Experts of a small language model: 6.92M parameters, a sigmoid router.
Below are experts of layer 2 (counted from 0) of a mixture-of-experts language model. Rows are named router (the router's row for the expert), gate (a neuron's input weights, with its number), up (a neuron's input weights, with its number) and show model dimensions 0-127. Each number is 50 + 10 x the weight over its row's rms, rounded and kept within 0 to 99.
Before each expert's rows: "mostly gets" lists some tokens that are sent to it at least half of the time; "gets" lists some tokens that make up at least twice as much of what it gets as of all text. This comes from a sample of Wikipedia text that the model never trained on. Tokens count by the router's weight.

# expert 7
mostly gets: " (", " |", "|", "\n", ".\n\n", ":"
gets: " |", " (", "\n", ":", " |\n", ";"
router:36 40 36 58 58 47 47 48 59 46 53 51 49 61 73 64 41 66 61 62 64 49 45 59 51 89 56 50 38 57 50 64 55 60 45 44 62 48 38 41 41 48 55 38 30 47 54 31 52 49 55 50 38 46 59 55 55 67 54 57 59 56 40 49 52 52 48 28 55 33 50 42 53 71 61 43 47 58 38 48 54 52 43 46 39 55 63 43 40 45 42 52 66 39 47 49 54 37 42 47 56 49 50 70 51 55 43 40 61 68 62 56 48 50 48 50 63 52 45 49 44 46 52 49 55 34 20 37
gate0:73 55 58 60 50 38 71 43 39 48 51 59 41 65 50 45 50 51 53 65 49 43 54 46 73 47 32 38 42 48 50 36 44 39 55 72 41 50 56 68 39 66 53 36 49 32 54 45 49 35 58 44 36 73 61 51 41 52 78 46 62 51 56 43 47 54 53 65 60 36 61 55 57 75 41 48 49 53 45 49 58 47 46 37 56 45 57 38 50 58 51 53 52 50 39 74 34 46 55 51 55 57 59 47 52 54 57 45 50 39 47 55 47 42 53 31 53 61 58 53 32 58 45 52 41 67 56 41
up0:50 41 67 50 63 47 38 67 47 49 62 45 33 53 49 38 48 65 34 44 52 46 54 49 56 51 42 50 62 62 37 57 52 50 61 60 59 36 67 61 42 44 55 45 47 39 51 35 44 35 37 60 57 59 36 55 45 59 37 54 42 68 51 46 47 30 60 48 64 64 39 67 46 40 64 39 48 68 48 43 62 50 43 34 42 47 31 59 61 44 40 59 47 47 67 49 37 58 40 55 50 55 48 56 46 57 55 57 56 39 52 19 55 58 57 49 63 47 33 55 46 40 52 56 42 76 42 56
gate1:57 48 57 37 39 61 60 40 40 44 49 45 65 53 46 65 54 48 42 42 43 42 28 56 54 68 50 44 69 45 70 48 74 65 52 38 51 56 51 44 40 59 29 49 44 50 58 27 60 53 40 43 44 68 62 50 41 61 46 49 56 49 51 65 47 61 57 57 43 60 41 43 71 58 47 56 61 38 44 43 50 52 49 59 53 56 60 72 52 49 33 43 60 69 59 58 76 43 53 49 26 43 59 51 53 54 48 58 56 54 52 49 58 48 30 62 46 32 55 53 58 45 49 41 47 55 51 57
up1:59 44 53 57 47 36 58 47 35 38 41 58 40 37 52 50 54 55 52 50 62 54 46 40 45 51 62 76 41 42 67 60 64 44 57 65 43 34 54 51 54 39 47 61 61 42 50 39 43 41 32 40 32 40 48 45 51 52 41 63 62 50 46 46 37 54 42 44 69 52 49 66 22 42 57 44 46 50 36 62 61 61 45 55 40 48 49 61 48 45 54 56 48 40 50 68 33 50 62 59 68 53 47 36 52 37 32 41 41 60 55 62 24 63 47 53 52 68 48 48 65 52 56 55 36 50 61 42
gate2:37 42 48 48 62 49 52 54 45 71 48 42 51 56 57 45 61 51 39 34 57 67 52 66 46 39 44 64 64 58 49 40 50 56 54 43 65 43 49 51 50 41 46 43 38 48 45 40 42 28 36 48 59 27 59 45 46 53 53 51 45 42 47 47 44 40 66 56 38 55 42 57 65 63 63 40 41 49 42 47 46 57 67 42 67 59 41 44 30 27 51 54 62 52 43 54 31 53 46 56 49 45 46 41 45 33 48 38 64 52 20 57 37 57 32 48 50 46 60 47 66 28 49 46 43 42 39 41
up2:61 60 38 61 44 56 55 43 58 43 42 40 39 48 50 53 52 56 55 34 79 42 59 51 53 44 44 45 33 52 60 47 58 57 43 60 43 53 42 37 55 58 57 65 38 53 49 53 50 67 65 37 62 44 57 43 44 45 27 53 61 58 58 49 36 63 26 43 41 43 53 55 48 56 43 48 46 44 57 56 58 48 35 50 27 36 60 55 76 40 38 55 56 61 52 43 47 42 58 54 76 50 31 54 71 42 47 44 47 49 60 35 57 40 50 47 44 59 52 63 42 45 69 59 57 35 50 51
gate3:53 31 61 39 54 60 41 43 53 34 54 35 62 53 62 51 61 54 41 57 41 50 54 62 57 61 58 67 64 64 41 54 56 60 54 64 53 70 53 44 54 53 59 47 46 53 42 47 61 58 50 61 43 42 66 29 43 53 59 33 60 66 46 53 34 36 63 39 51 45 37 44 60 43 58 52 49 44 53 46 43 62 41 50 49 39 32 67 60 35 64 46 40 52 31 44 56 47 57 52 52 49 45 46 59 58 36 45 56 32 44 51 44 35 32 42 43 55 77 53 53 62 44 64 65 61 52 66
up3:58 43 42 55 39 61 63 31 61 47 49 44 60 44 59 71 50 54 50 49 54 47 64 53 59 51 44 65 45 38 48 36 43 46 52 42 44 47 37 52 48 61 56 54 59 69 51 60 44 37 60 33 60 22 45 52 66 39 51 42 59 56 30 32 67 48 41 39 48 55 61 59 51 55 66 55 52 66 46 55 61 32 54 50 40 72 53 39 58 63 61 58 53 47 48 47 44 43 67 52 54 62 33 54 44 40 33 48 56 44 69 56 31 66 62 64 52 55 42 60 55 38 51 47 55 50 60 41
gate4:44 44 62 59 41 70 62 44 54 40 41 49 52 55 45 68 38 62 40 47 55 53 61 71 63 66 46 59 54 50 46 43 53 44 46 56 55 47 42 37 68 52 61 60 51 62 48 48 44 62 60 41 77 45 52 60 45 63 51 67 69 49 36 56 45 58 49 65 62 52 46 48 51 76 59 49 41 48 49 55 46 58 66 55 44 42 46 50 52 39 51 60 66 29 65 61 36 48 51 48 52 50 54 52 28 48 43 34 57 60 41 49 58 31 71 44 59 56 60 40 43 51 59 35 54 51 36 36
up4:57 37 39 56 56 36 48 47 60 64 70 64 45 62 51 46 41 37 71 48 46 50 48 33 34 40 44 61 47 45 64 58 34 46 60 55 45 55 56 54 46 45 43 46 47 51 60 58 59 41 41 65 59 48 49 46 39 61 45 54 38 54 53 46 61 49 52 49 55 50 37 66 49 59 57 65 49 65 52 56 44 61 40 50 39 58 65 46 58 49 52 57 65 49 52 65 41 55 33 47 53 47 37 60 50 58 41 19 60 36 31 57 50 52 49 52 49 67 67 53 55 15 58 51 43 61 66 65
gate5:35 77 63 50 42 52 28 56 66 43 56 49 70 50 41 59 54 46 45 62 59 54 61 49 71 65 49 58 62 41 45 56 40 49 52 50 48 49 56 50 43 60 53 47 34 46 52 27 51 37 52 38 29 49 45 40 47 34 56 46 44 54 65 34 56 59 48 54 28 52 52 55 78 49 48 54 53 52 42 32 63 61 50 39 34 33 56 50 49 46 60 50 62 50 66 29 44 40 58 51 35 48 50 52 43 56 70 48 49 56 61 41 53 63 34 60 52 55 49 47 51 55 45 65 61 45 50 55
up5:54 57 63 48 38 53 28 42 71 52 69 42 59 50 27 56 52 49 55 56 68 52 40 51 45 50 52 63 44 40 53 51 48 60 60 80 54 54 63 40 47 47 45 39 54 45 54 54 38 68 51 61 40 59 32 40 57 44 47 54 64 44 65 42 49 51 53 45 38 58 49 47 53 67 51 45 52 46 59 46 56 51 48 46 53 37 63 59 47 32 38 57 62 59 60 61 69 70 64 43 39 46 33 54 55 46 50 33 60 33 30 44 48 57 43 43 46 55 36 46 48 71 48 37 58 45 39 51
gate6:50 27 55 30 40 42 50 58 56 37 46 41 45 50 43 63 38 63 69 57 61 58 59 31 48 51 42 62 33 45 50 39 38 47 52 47 57 52 37 59 52 67 54 47 38 44 58 50 52 60 61 57 64 31 54 62 56 37 51 49 42 57 47 50 46 50 54 62 49 65 41 56 46 55 43 39 70 51 46 42 52 57 33 30 53 64 56 42 53 38 54 57 58 33 33 56 58 56 35 39 61 40 65 45 73 50 44 52 56 58 41 36 44 53 45 60 44 59 56 37 27 57 56 45 72 49 49 60
up6:58 70 61 54 71 55 47 51 44 56 68 54 51 37 42 49 63 49 62 49 39 58 30 54 55 58 44 37 54 53 65 26 55 56 47 54 30 54 53 49 42 46 40 43 49 22 51 59 46 31 45 51 43 57 68 43 56 57 41 51 39 36 67 30 53 48 61 49 46 64 49 44 41 55 58 42 42 39 34 37 59 48 56 40 47 57 28 52 40 50 70 49 47 46 56 48 30 49 38 38 57 48 48 44 39 57 43 44 33 37 49 44 48 50 51 46 49 40 34 63 41 39 38 54 32 49 52 38
gate7:50 48 53 37 55 42 38 37 54 56 57 43 32 65 70 57 33 44 41 61 44 51 64 48 50 65 32 44 56 63 65 68 47 58 41 58 25 37 55 43 47 62 67 45 38 51 50 59 45 47 49 48 49 33 44 60 53 43 58 42 64 53 51 50 50 55 51 48 31 43 53 71 45 46 48 61 22 28 33 57 46 62 43 28 45 62 53 52 58 55 43 41 38 62 51 54 40 67 35 57 51 41 54 60 58 41 59 40 58 41 50 39 51 45 52 58 43 45 34 43 49 47 42 46 42 51 47 38
up7:51 46 47 60 56 53 38 48 57 66 46 42 54 59 56 44 46 31 52 38 57 55 65 41 43 49 49 47 49 37 34 50 57 34 63 42 58 59 66 65 51 62 43 39 51 63 41 31 57 50 57 53 73 70 45 44 46 52 50 46 62 46 57 53 36 46 40 54 48 60 38 51 47 34 45 36 60 80 53 42 52 60 42 52 51 49 35 47 67 45 57 46 43 24 55 49 47 53 46 72 56 56 61 54 49 44 43 57 33 64 63 50 51 67 45 53 41 56 72 38 51 62 55 35 61 61 41 57
gate8:73 58 50 63 54 68 44 51 64 49 45 43 63 55 34 67 27 56 37 52 61 51 52 54 62 51 55 36 40 48 32 49 63 36 55 62 50 45 64 43 56 53 59 37 58 49 44 37 44 46 42 60 45 68 64 48 53 55 46 38 56 62 49 49 41 49 43 69 43 47 47 27 63 73 60 51 47 54 47 60 38 46 41 63 40 64 66 44 54 59 27 63 60 53 58 61 35 50 45 60 30 55 44 39 55 36 50 51 57 47 43 44 46 37 48 51 57 46 60 41 50 60 50 40 69 48 42 55
up8:31 45 51 69 62 42 47 49 43 68 55 42 26 50 49 61 51 52 42 51 53 36 39 70 49 32 49 56 39 59 38 50 35 52 50 28 52 59 49 52 52 56 58 39 60 38 56 54 61 55 46 44 45 35 61 52 45 38 62 48 45 56 61 50 51 40 59 54 64 36 54 37 52 44 49 48 50 41 57 43 34 24 54 60 48 58 61 55 79 26 72 47 49 58 37 35 62 54 56 48 65 61 38 52 38 49 56 56 52 37 37 54 47 64 47 44 40 48 52 50 59 45 59 53 46 69 50 54
gate9:51 63 52 51 51 50 44 37 47 40 42 47 30 57 47 59 52 73 60 72 77 50 41 55 58 46 71 44 45 43 52 45 60 59 61 61 42 34 38 50 51 60 55 42 37 28 49 55 43 56 52 30 43 54 61 53 42 58 58 55 43 62 54 52 36 41 55 67 25 37 57 45 51 61 42 37 36 50 48 55 53 51 64 40 45 52 55 59 51 61 48 48 72 49 40 56 34 48 43 46 43 59 66 59 55 55 49 49 44 52 52 41 49 41 58 49 34 67 76 49 40 63 55 46 56 67 43 49
up9:52 37 53 51 49 52 58 54 41 53 52 46 66 63 55 49 54 45 47 35 48 62 68 49 58 53 40 49 49 65 43 45 47 52 23 35 60 51 74 64 30 52 35 62 63 64 42 43 59 34 58 74 61 50 51 64 55 56 50 60 57 36 50 46 38 48 51 28 60 65 66 60 56 46 54 43 67 66 55 39 44 48 30 48 60 51 48 51 57 38 45 63 37 41 57 54 53 40 37 42 46 46 58 58 35 56 53 54 49 61 47 39 50 54 38 55 36 38 39 54 35 53 43 63 38 48 43 65
gate10:54 52 51 45 59 58 46 36 46 38 58 55 52 58 47 61 67 38 57 61 40 48 61 41 38 45 65 33 40 77 41 55 37 36 41 57 56 44 38 49 55 54 41 49 38 47 46 52 58 70 51 63 43 61 64 71 42 46 50 52 48 26 46 69 45 60 40 51 38 51 66 53 47 39 44 57 59 48 53 42 58 53 34 46 60 56 59 47 40 57 48 56 59 48 55 57 29 35 52 51 57 48 68 61 36 51 42 29 59 61 56 65 51 57 44 49 69 53 62 52 63 36 49 53 47 46 29 35
up10:47 53 60 59 53 53 45 63 34 48 51 38 56 68 47 40 37 64 61 51 32 41 51 46 55 66 40 39 49 59 54 54 44 54 59 51 38 30 43 50 57 59 46 37 50 57 37 71 56 71 51 64 35 61 33 56 58 44 37 31 47 56 57 64 54 50 71 59 39 49 69 43 46 45 52 64 69 53 36 54 54 43 50 48 64 68 45 43 45 55 53 51 33 56 63 49 43 57 48 41 36 62 64 53 52 44 36 59 43 50 54 40 55 46 31 67 46 51 47 57 66 52 44 45 32 34 50 43
gate11:38 47 51 50 57 29 59 63 44 62 39 29 52 63 40 58 51 38 68 27 48 42 53 47 59 46 52 59 55 70 34 64 44 26 60 32 53 46 66 52 33 52 57 46 56 64 28 47 54 45 55 55 61 45 53 39 62 55 43 50 53 49 58 45 41 58 64 43 55 37 36 68 50 49 39 37 67 54 50 36 51 59 50 45 60 44 59 56 53 47 60 53 48 46 33 51 44 49 53 40 35 45 70 39 52 49 44 48 51 49 49 47 49 40 22 53 57 33 45 46 35 48 47 60 48 45 49 68
up11:66 65 64 51 60 45 47 48 57 42 32 54 58 66 52 45 61 56 41 40 53 40 42 46 60 54 46 46 64 56 55 58 56 49 54 42 46 34 52 48 80 69 57 45 60 43 37 38 52 45 40 61 47 66 39 48 52 35 58 44 72 47 55 41 49 54 36 56 59 61 62 77 48 50 48 42 53 48 40 49 47 56 48 66 45 50 37 51 55 44 32 75 27 47 80 64 49 57 45 31 48 49 39 55 63 56 37 47 52 46 43 46 54 47 58 45 48 47 51 44 39 38 45 49 44 60 57 54
gate12:58 52 52 54 46 69 49 55 46 51 40 51 64 45 65 67 51 60 47 71 46 34 74 44 63 58 66 57 43 57 53 44 50 61 47 50 32 51 55 52 57 60 42 44 49 64 68 35 35 47 55 56 60 60 36 55 48 58 46 61 45 46 37 70 45 68 40 46 63 46 67 32 33 36 69 50 47 38 50 55 53 45 46 54 57 59 47 41 46 39 66 41 44 37 50 44 42 40 43 58 37 46 48 31 51 65 47 41 40 33 55 46 38 45 39 35 36 54 44 61 45 64 45 42 52 42 37 46
up12:42 43 52 52 50 61 60 54 57 23 35 70 41 48 42 42 55 46 53 47 57 43 60 50 52 43 62 35 26 43 55 36 44 53 50 59 63 47 58 74 66 52 38 51 49 41 43 50 61 57 74 49 51 55 38 52 43 35 28 20 47 42 40 36 40 54 47 41 37 54 56 43 43 33 37 46 50 41 35 57 54 53 49 54 43 49 45 57 46 49 56 43 59 55 56 53 46 49 64 65 43 72 47 42 47 50 67 47 73 59 55 41 49 57 43 36 61 47 42 50 47 48 48 37 44 48 51 67